{"n_layer": 14, "d_model": 256, "n_experts": 128, "activation": "swiglu", "moe_layers": [1, 2, 3, 4, 5, 6, 7, 8, 9, 10, 11, 12, 13], "routed_scale": 0.5, "lr_router": 0.00037, "n_kv_head": 1, "norm": "rmsnorm", "positions": "rope", "tie_embeddings": true, "init_std_qkv": 0.0201, "init_std_down": 0.0}
Below are experts of layer 2 (counted from 0) of a mixture-of-experts language model. Rows are named gate (a neuron's input weights, with its number), up (a neuron's input weights, with its number), down (a neuron's output weights, with its number) and show model dimensions 0-255. Each number is 200 + 30 x the weight over its row's rms, rounded and kept within 0 to 999.
Before each expert's rows: a language model's description of what the expert responds to; "comes before" lists some tokens at least twice as common just after its tokens as in all text. This comes from a sample of Wikipedia text that the model never trained on. Tokens count by the router's weight.

# expert 54
What it handles: Verb-like words and the inter prefix after to, and, or was, such as inter in interested, used, allow, only, support.
comes before: " to", "ing", "ed", " of", " in", " for"
gate0,242,270,240,190,159,201,185,230,149,180,193,149,231,192,209,203,199,215,210,150,188,169,199,176,199,201,179,231,160,201,236,249,203,202,237,180,191,224,193,173,250,228,199,160,212,155,188,255,229,210,185,195,178,239,180,227,181,196,207,208,193,210,206,210,172,128,176,142,203,201,232,193,203,236,167,199,232,153,178,192,245,165,202,149,235,181,251,223,152,229,194,217,158,260,160,150,165,155,271,183,134,177,164,137,218,238,204,196,199,164,202,243,154,180,226,192,213,167,204,208,204,216,209,242,191,215,180,143,219,168,246,223,229,221,213,207,190,175,217,150,233,203,200,160,228,202,158,275,137,175,182,198,174,215,224,187,177,214,133,236,210,173,187,141,169,248,218,205,204,201,216,206,215,167,207,205,216,187,217,173,184,208,194,218,187,192,206,167,213,263,175,223,225,171,205,116,212,195,184,234,264,173,219,201,196,237,245,200,241,128,173,187,195,213,257,194,159,189,206,231,184,184,197,250,201,166,204,254,224,217,164,214,187,204,163,231,191,190,256,257,197,197,177,187,213,209,194,201,257,204,198,201,185,205,180,206
up0,254,270,230,204,150,202,189,210,154,195,201,167,229,196,194,234,185,223,199,143,197,181,172,167,192,207,189,210,165,206,255,245,193,188,239,168,180,221,206,164,256,239,201,140,210,160,196,267,240,219,211,207,209,208,189,208,168,205,200,183,188,168,196,208,139,142,165,171,191,191,227,205,201,226,171,195,236,179,174,182,227,183,190,154,244,185,253,216,159,213,170,221,178,261,177,134,178,161,272,172,151,184,173,142,225,241,195,204,200,162,223,252,161,187,211,201,201,163,204,197,198,226,219,256,202,208,188,140,187,154,235,230,224,209,227,237,182,174,201,160,228,189,229,170,262,178,167,274,159,185,197,185,194,180,244,210,191,212,161,223,197,153,169,160,177,243,215,228,223,213,204,192,211,147,198,196,212,166,213,177,206,166,192,222,186,184,215,179,188,274,170,227,226,158,223,110,190,211,182,199,269,169,211,192,188,225,209,217,222,122,167,172,210,224,245,197,168,197,222,227,192,180,196,248,187,186,205,248,242,198,172,211,168,225,173,232,191,201,246,238,198,172,193,194,228,191,182,198,245,218,189,190,173,193,163,217
down0,230,200,184,198,107,174,182,180,227,205,223,207,206,181,193,235,204,235,225,153,173,162,190,170,200,207,186,178,206,206,204,177,193,172,187,190,217,203,198,199,223,242,232,156,220,178,166,257,194,173,187,221,233,191,218,179,191,213,171,254,198,145,185,214,180,161,191,204,155,192,233,244,189,207,181,186,202,153,217,176,236,209,234,175,183,166,182,265,158,165,146,223,187,233,162,178,150,193,191,236,221,151,166,155,167,212,196,207,174,163,265,252,194,196,200,210,223,200,114,160,234,194,191,248,208,241,194,167,186,202,190,205,272,213,245,230,213,122,176,118,196,194,207,176,239,205,141,214,194,196,168,147,186,181,204,209,174,165,178,218,177,218,209,194,207,214,193,187,222,194,182,174,198,146,166,193,173,168,221,161,252,176,250,217,182,145,246,166,165,181,177,190,231,196,232,147,226,181,197,175,219,162,218,225,190,202,203,208,189,178,178,212,209,222,208,162,170,212,173,217,200,136,242,245,259,225,216,163,230,216,196,208,163,224,209,263,244,120,217,211,199,227,170,170,152,234,163,177,260,202,230,204,184,182,189,215

# expert 35
What it handles: Function words shaping logic or conditions, such as If, that, not, only, where, when, both, without.
comes before: " the", " he", " a", " it", " been", " they"
gate1,241,209,233,167,188,218,219,243,101,152,227,223,217,194,214,225,200,178,165,136,171,259,190,237,187,161,159,150,212,220,219,189,205,163,237,179,184,186,228,158,193,217,211,173,178,193,213,172,186,178,238,253,172,198,175,164,209,201,186,196,214,246,200,185,251,159,247,156,176,188,182,219,246,226,184,177,203,226,231,147,191,221,194,223,216,179,254,255,142,168,203,236,203,155,170,164,236,177,187,198,187,191,228,236,202,228,179,179,180,248,223,189,207,172,189,264,204,186,201,217,195,226,152,217,170,242,224,182,202,228,195,212,86,200,260,219,196,194,217,246,215,222,206,167,240,163,188,158,220,219,194,144,216,176,208,241,201,124,142,192,198,190,228,176,213,178,243,187,185,204,214,172,216,192,225,240,192,202,182,161,157,233,161,204,154,211,198,251,194,222,218,243,186,157,235,194,178,245,214,207,224,179,249,226,185,183,146,169,191,162,205,159,239,172,179,135,210,231,218,191,159,175,208,222,171,171,214,209,205,239,202,150,203,177,176,177,186,158,191,194,243,201,221,158,179,233,189,198,174,201,171,214,188,245,209,176
up1,254,216,258,156,177,230,243,233,148,154,201,207,183,193,220,243,211,141,176,145,143,224,186,230,207,170,167,165,237,216,208,188,212,149,210,183,159,203,229,168,161,213,212,160,213,162,206,188,174,196,222,254,202,184,165,202,214,193,178,163,221,269,209,190,256,139,260,162,210,200,148,228,231,242,203,171,201,198,230,161,193,187,182,216,196,188,250,248,183,168,190,209,209,168,199,215,219,169,207,184,173,172,254,221,212,231,162,190,199,238,199,220,215,205,173,223,223,194,213,228,164,215,164,206,208,232,211,160,184,228,231,206,145,241,228,238,215,209,179,180,220,254,178,165,212,141,192,151,205,232,207,172,226,167,211,278,194,138,165,214,219,225,212,171,164,176,234,187,200,161,223,215,223,248,224,191,194,180,217,188,164,202,168,174,175,189,192,234,246,195,255,213,162,110,264,202,206,234,218,196,257,188,254,242,174,208,182,160,215,128,225,178,194,183,182,143,179,224,207,181,177,173,161,249,184,204,207,220,212,227,185,178,203,204,204,197,147,179,201,230,225,227,201,159,177,244,240,204,204,217,206,198,203,257,210,201
down1,239,181,214,152,217,234,162,209,178,182,170,221,216,176,207,224,211,236,168,224,183,231,167,163,200,196,214,203,160,221,245,194,225,191,155,139,181,238,192,168,185,193,206,221,216,160,274,169,142,208,202,288,190,226,216,175,252,157,188,174,145,214,144,207,231,124,194,291,227,234,194,210,182,196,144,235,161,216,196,132,168,212,195,206,177,222,232,195,188,207,222,197,197,204,209,175,225,174,166,237,212,137,200,214,174,232,211,167,174,257,192,221,171,221,243,255,208,202,255,187,176,207,149,208,238,212,152,216,184,192,230,243,188,224,185,217,223,195,179,242,211,197,197,249,192,175,128,206,226,234,234,220,198,170,209,200,209,187,144,253,175,210,245,222,161,183,208,195,181,197,196,189,180,227,188,173,213,237,230,216,199,227,213,188,220,274,154,197,179,193,196,225,208,188,245,173,163,216,185,215,201,201,260,236,194,223,197,202,211,211,174,215,237,198,168,153,208,246,204,153,170,201,242,168,158,198,234,175,184,185,190,207,263,238,173,197,210,211,211,173,215,197,189,216,180,223,186,223,171,247,216,285,194,183,192,133

# expert 53
What it handles: Pieces man, son, ler, field inside words or names, like Fireman, manuscripts, many, plus possessive 's.
comes before: ",", " of", " was", " and", " (", "'s"
gate0,136,190,162,175,193,182,198,214,256,183,190,135,173,131,144,153,233,225,242,235,225,195,97,164,220,212,171,162,197,210,162,195,177,161,174,213,178,222,224,224,241,213,223,221,199,130,183,198,197,187,137,167,260,252,179,205,201,221,260,205,217,151,199,200,192,179,197,178,165,222,222,188,156,168,218,178,225,150,166,225,240,172,172,166,200,216,201,182,197,201,195,175,216,191,191,206,195,178,182,209,243,195,213,196,189,208,181,193,239,207,181,229,142,225,225,236,205,214,212,193,203,255,177,208,207,244,181,190,180,236,220,196,178,206,234,207,247,215,183,221,273,243,205,180,176,161,204,234,185,165,209,192,263,228,204,216,157,244,177,135,212,221,260,188,205,230,195,233,209,187,228,177,216,216,215,160,188,178,203,250,222,214,120,173,202,196,196,180,200,125,189,132,153,137,255,161,164,201,189,185,253,221,233,251,222,234,235,190,226,198,186,246,229,189,195,154,200,194,204,193,189,213,182,221,188,202,191,201,206,211,190,226,225,194,195,207,198,157,168,238,193,183,195,249,150,203,215,226,207,237,142,168,244,185,197,197
up0,146,169,145,221,223,156,180,172,285,168,233,179,214,152,144,186,204,236,145,202,223,188,126,157,231,168,224,171,181,181,184,213,196,178,146,230,185,213,233,189,205,198,270,224,211,174,185,176,252,150,126,156,214,206,187,180,194,192,240,156,187,191,221,215,178,192,213,224,186,191,201,186,152,178,170,189,218,171,201,227,221,216,176,271,189,208,203,171,151,204,187,178,228,164,217,192,213,230,171,199,272,176,211,202,162,235,143,212,231,219,211,202,141,190,156,202,209,217,160,200,200,246,176,209,222,215,223,226,202,237,221,202,180,177,236,225,224,188,156,179,212,250,190,183,202,206,204,215,203,174,185,187,277,237,165,236,165,217,147,140,200,224,253,232,182,219,233,255,178,197,204,230,222,202,208,184,181,172,178,254,183,152,162,169,191,193,183,213,195,113,180,161,197,178,282,217,181,208,153,167,236,238,179,231,166,196,223,205,210,195,192,216,252,189,209,211,167,203,239,200,196,209,198,234,127,219,167,174,213,207,213,164,212,243,217,195,192,217,194,239,217,143,213,207,192,165,185,222,219,216,165,190,190,199,166,197
down0,219,203,154,236,168,238,246,198,200,191,203,218,179,177,202,177,219,222,197,205,263,212,182,195,212,205,191,205,232,208,215,188,235,213,213,171,214,238,222,244,212,270,184,214,177,258,213,232,191,197,198,218,207,209,207,190,194,168,213,269,200,192,166,249,168,220,195,166,227,200,213,233,233,216,128,209,213,228,160,203,244,171,131,197,169,175,187,195,151,177,223,163,243,211,129,195,181,194,181,175,181,186,182,182,229,192,137,203,204,174,225,227,230,180,212,203,191,136,182,224,203,191,174,177,210,225,184,220,194,227,198,207,193,204,248,212,201,207,171,241,192,250,165,165,147,180,209,230,215,202,129,219,225,197,217,245,174,143,213,228,197,200,343,233,200,178,217,222,187,232,242,203,181,217,203,205,218,233,213,210,236,166,219,184,223,200,205,209,174,197,216,177,222,156,171,194,156,217,222,212,240,154,298,223,176,153,243,214,209,187,160,196,233,211,186,209,189,208,180,183,231,286,205,209,197,235,134,213,211,207,166,150,164,215,140,240,209,189,151,239,173,207,195,225,250,164,213,163,192,196,241,173,225,220,165,171

# expert 25
What it handles: Pipe characters between cells in election-result and statistics tables, especially after Registered electors, and blanks in empty cells.
comes before: " ", " +", " −", " \"", " %", " Votes"
gate1,198,197,216,157,199,235,229,169,182,213,215,203,231,202,163,244,196,196,152,272,193,160,244,154,208,205,165,230,149,228,212,201,233,175,173,223,163,216,169,201,211,138,186,190,173,237,185,158,148,144,221,186,182,192,231,240,208,189,186,172,193,199,198,267,228,185,189,219,242,216,191,205,248,238,209,233,179,145,179,190,161,235,163,256,209,199,236,188,161,225,159,201,171,211,185,172,210,245,179,195,252,177,181,226,192,203,251,202,189,203,211,231,175,216,198,204,238,248,210,230,172,227,131,242,161,221,209,180,197,213,175,226,157,203,190,160,166,225,176,172,172,238,194,214,250,159,239,187,182,241,186,175,163,221,222,207,191,202,104,253,167,183,158,213,197,197,222,202,187,220,185,205,233,195,195,201,211,171,201,201,180,200,231,221,178,164,136,233,212,142,142,225,209,172,172,222,163,227,219,178,198,241,171,184,212,270,199,216,189,183,172,162,202,155,159,188,223,195,184,201,203,232,161,286,134,164,206,258,215,257,196,177,180,161,211,194,202,152,183,229,163,209,182,144,174,209,253,203,232,175,192,211,243,203,199,215
up1,219,256,177,251,218,149,156,169,223,219,226,200,200,157,203,226,179,180,181,197,190,187,138,230,196,177,245,220,280,162,188,243,155,238,111,193,223,223,187,203,214,239,217,219,240,189,151,194,192,206,206,227,195,212,217,188,205,211,161,235,198,200,171,193,185,179,202,171,192,212,172,216,274,148,238,172,190,218,218,221,167,237,245,161,236,153,203,139,230,194,192,197,194,209,195,196,221,223,213,197,190,254,231,158,154,161,194,176,184,185,170,189,221,148,238,249,219,177,229,195,170,169,211,157,227,194,225,188,154,216,206,137,189,227,276,194,239,158,200,148,150,145,130,190,235,214,195,170,195,228,237,228,217,155,190,258,199,194,196,195,218,216,208,228,192,218,241,228,142,186,192,239,222,238,233,184,202,182,219,155,145,214,203,183,207,227,216,179,194,181,212,190,168,170,203,186,178,261,234,274,160,203,233,213,269,227,204,173,194,159,216,208,199,205,256,169,197,229,188,200,196,208,188,151,185,199,172,197,214,219,206,179,200,186,194,214,203,201,236,184,196,218,212,274,164,198,254,181,196,142,198,209,175,157,181,223
down1,172,151,179,182,192,213,147,209,180,190,192,159,168,147,203,190,211,169,184,201,232,197,211,231,205,196,185,184,191,179,191,257,211,197,182,180,170,182,171,189,232,259,197,192,179,216,256,220,198,120,150,237,198,242,175,153,222,207,161,174,197,163,223,191,247,189,214,179,235,159,200,252,205,199,211,201,222,249,189,197,206,116,259,192,213,197,236,192,186,257,174,215,228,199,215,235,220,200,193,232,199,209,229,199,184,243,187,225,228,143,178,182,174,211,228,211,233,198,189,290,189,178,210,179,176,212,226,154,229,217,152,227,164,191,178,176,181,168,199,168,222,189,236,192,284,194,202,135,227,209,227,235,233,243,136,195,201,224,220,183,185,218,144,152,221,171,221,250,201,204,186,197,199,232,212,176,134,209,178,174,174,224,208,193,223,134,182,230,261,175,241,172,192,180,200,230,160,199,160,139,206,227,171,203,244,199,202,143,217,171,202,206,195,177,220,196,200,181,216,213,184,171,148,245,243,242,186,234,194,181,187,190,308,138,186,189,222,171,151,202,209,188,211,208,222,210,213,221,189,215,160,189,174,177,207,248

# expert 56
What it handles: Particles and verbs after a verb or subject, e.g. carried out, came out, extends back, played, found, took place.
comes before: " of", " to", " in", " on", "ing", " by"
gate0,212,222,249,153,177,202,171,251,200,177,145,162,190,153,206,184,163,210,250,212,210,214,159,219,232,202,198,232,226,171,236,217,219,232,183,217,200,207,229,156,183,186,149,210,251,237,207,204,218,149,203,151,99,181,201,272,233,218,187,113,186,199,219,206,149,210,217,151,229,243,200,180,185,226,191,223,239,216,173,194,198,272,199,197,271,206,177,186,160,203,247,201,184,213,206,248,166,157,189,203,155,220,207,124,149,229,168,228,166,218,203,178,226,149,192,201,220,217,231,231,150,160,177,215,195,192,181,196,177,179,239,224,178,196,215,268,186,210,202,186,168,193,219,231,258,154,157,214,187,167,237,236,185,173,212,215,207,161,184,240,211,169,189,208,206,209,227,215,181,186,213,227,224,195,246,192,231,142,218,189,131,176,221,184,271,170,196,199,184,136,232,220,206,177,197,179,163,224,207,178,209,187,216,212,158,221,132,227,223,212,209,215,235,199,201,179,188,170,198,192,264,182,191,193,260,203,203,206,223,219,189,225,196,226,184,189,208,190,199,234,247,187,198,223,197,165,227,177,234,239,170,239,199,257,175,217
up0,241,201,141,238,151,206,229,149,211,216,183,160,141,191,222,210,223,153,155,194,195,184,207,200,168,186,203,150,216,243,197,222,229,165,209,192,235,175,163,162,189,228,257,264,167,228,218,173,223,257,168,209,179,223,191,204,179,193,276,185,210,172,238,233,182,195,214,199,144,136,228,171,229,145,199,223,165,167,228,177,222,167,190,201,207,188,212,249,232,185,219,225,198,197,196,156,246,214,207,175,236,213,196,240,262,226,144,157,212,213,250,232,224,220,197,200,228,241,135,241,183,173,294,157,227,192,215,176,230,207,193,190,220,204,180,216,212,211,160,187,262,220,227,187,177,162,190,166,191,223,212,176,202,190,169,196,217,251,213,173,192,183,145,186,242,199,154,215,269,227,221,178,230,213,196,212,205,191,181,220,198,178,241,212,181,190,191,183,210,274,165,201,177,171,268,246,194,138,177,162,175,186,264,217,187,195,211,137,193,191,173,215,147,172,208,223,218,207,150,231,210,189,181,236,211,202,234,156,244,182,185,209,204,210,215,189,164,223,200,174,198,207,217,185,160,221,196,180,172,205,198,260,163,203,192,170
down0,256,190,234,249,207,196,178,212,197,172,147,172,236,171,178,209,211,185,195,256,271,220,172,145,263,218,195,230,190,160,159,171,182,204,204,221,229,227,208,254,212,200,197,159,210,210,199,189,221,153,171,172,206,194,221,231,251,213,209,179,219,209,195,160,203,149,181,207,258,204,290,184,164,178,231,189,180,208,189,229,232,169,221,199,152,164,188,197,194,198,182,144,209,220,190,237,183,178,244,226,182,190,227,188,105,176,237,235,176,206,203,202,191,259,228,198,176,155,228,196,166,272,145,225,190,246,260,183,161,199,182,138,190,164,232,201,148,166,208,211,189,255,238,168,189,196,214,178,215,229,151,129,172,128,216,165,209,226,180,180,205,196,205,164,232,221,214,201,196,181,238,163,165,202,174,211,168,181,229,197,226,188,196,212,226,253,207,191,165,183,154,242,213,220,176,214,142,214,232,226,220,227,180,236,174,186,196,233,197,180,166,216,212,192,198,207,216,228,227,185,168,227,226,180,168,205,185,225,231,228,232,194,263,215,234,212,257,230,229,262,212,204,183,233,187,217,181,183,254,174,173,185,206,199,231,173

# expert 59
What it handles: Pipe separators between cells in Wikipedia tables, usually right after a number, name, or closing parenthesis.
comes before: " ", " —", " +", " \"", " −", " USA"
gate1,233,194,244,215,212,241,182,185,174,233,203,145,187,169,251,184,151,217,179,215,169,232,274,207,224,235,170,129,182,136,137,200,192,247,202,202,199,170,183,223,213,230,208,177,207,149,196,197,159,209,218,201,204,176,192,223,208,204,173,193,168,214,174,186,238,217,178,162,174,223,176,216,220,287,176,204,261,202,193,192,205,191,193,174,196,220,185,131,219,190,195,228,179,232,213,211,187,199,220,199,184,218,186,129,194,171,188,205,211,213,206,248,216,190,171,237,181,184,189,254,230,194,123,161,163,211,207,193,200,217,186,195,189,222,191,202,189,195,186,255,156,192,189,207,211,211,116,189,223,214,205,170,219,239,217,182,183,205,151,184,209,211,169,189,195,172,208,248,161,255,197,122,197,289,178,198,215,201,215,182,192,259,196,166,252,192,164,190,222,168,193,170,216,231,199,198,187,177,175,244,139,190,173,229,199,269,182,256,197,235,207,247,241,218,274,189,193,223,229,135,217,226,217,218,231,229,217,206,222,168,224,208,134,135,188,191,201,227,201,193,189,181,188,221,138,158,189,193,227,174,160,227,173,235,174,187
up1,275,189,159,233,201,298,218,173,227,174,194,212,234,180,222,207,227,192,141,164,181,177,141,207,202,222,179,167,174,167,196,209,174,197,198,193,190,215,196,180,200,189,218,174,208,237,178,241,258,253,158,234,195,246,186,216,177,181,246,162,167,183,165,209,146,237,197,167,152,188,219,168,199,134,222,200,199,161,176,273,157,167,209,185,195,183,216,226,184,197,210,181,184,128,214,128,164,226,214,211,170,238,186,205,182,170,240,199,204,221,193,196,206,185,183,163,222,153,196,229,215,241,237,176,214,204,220,158,178,197,182,228,198,208,171,192,220,213,203,166,219,178,237,146,167,237,200,174,207,212,198,197,255,198,205,181,183,214,177,176,201,150,265,162,196,201,218,197,253,180,271,180,218,256,164,206,177,195,201,217,173,220,194,134,185,194,210,144,200,213,237,185,177,156,201,253,163,205,238,255,183,182,221,182,165,197,251,149,203,158,197,261,228,218,212,169,162,209,214,216,222,205,195,263,127,184,220,255,211,200,224,191,171,203,214,231,180,199,208,180,183,206,206,213,183,176,214,251,171,174,227,216,279,175,217,211
down1,220,210,193,261,244,184,155,207,219,242,170,135,217,214,157,222,174,267,259,229,189,241,195,194,260,213,212,202,187,177,191,157,168,205,239,207,196,204,168,204,254,145,140,187,207,186,232,246,195,160,174,140,186,186,213,192,206,223,214,195,176,251,228,194,162,216,200,239,233,194,213,172,259,195,225,239,219,138,220,186,247,208,171,229,237,222,221,147,189,150,211,201,194,136,130,168,179,183,217,136,206,190,218,193,202,204,221,243,247,167,201,209,142,209,216,209,209,166,211,221,179,220,143,173,187,190,179,196,206,237,236,156,235,198,212,248,178,164,155,207,219,113,201,204,147,213,193,230,175,232,165,174,209,221,159,176,195,202,165,203,134,202,187,201,241,198,205,205,210,172,166,187,268,229,166,209,207,200,184,173,173,195,194,190,158,191,152,170,173,231,251,250,247,209,218,207,185,170,183,188,157,151,197,197,190,178,161,232,150,181,171,192,239,192,178,175,165,174,164,190,179,221,181,137,163,189,174,176,193,198,172,178,215,207,218,227,142,240,211,225,188,184,198,213,208,220,165,209,176,233,183,200,228,230,163,203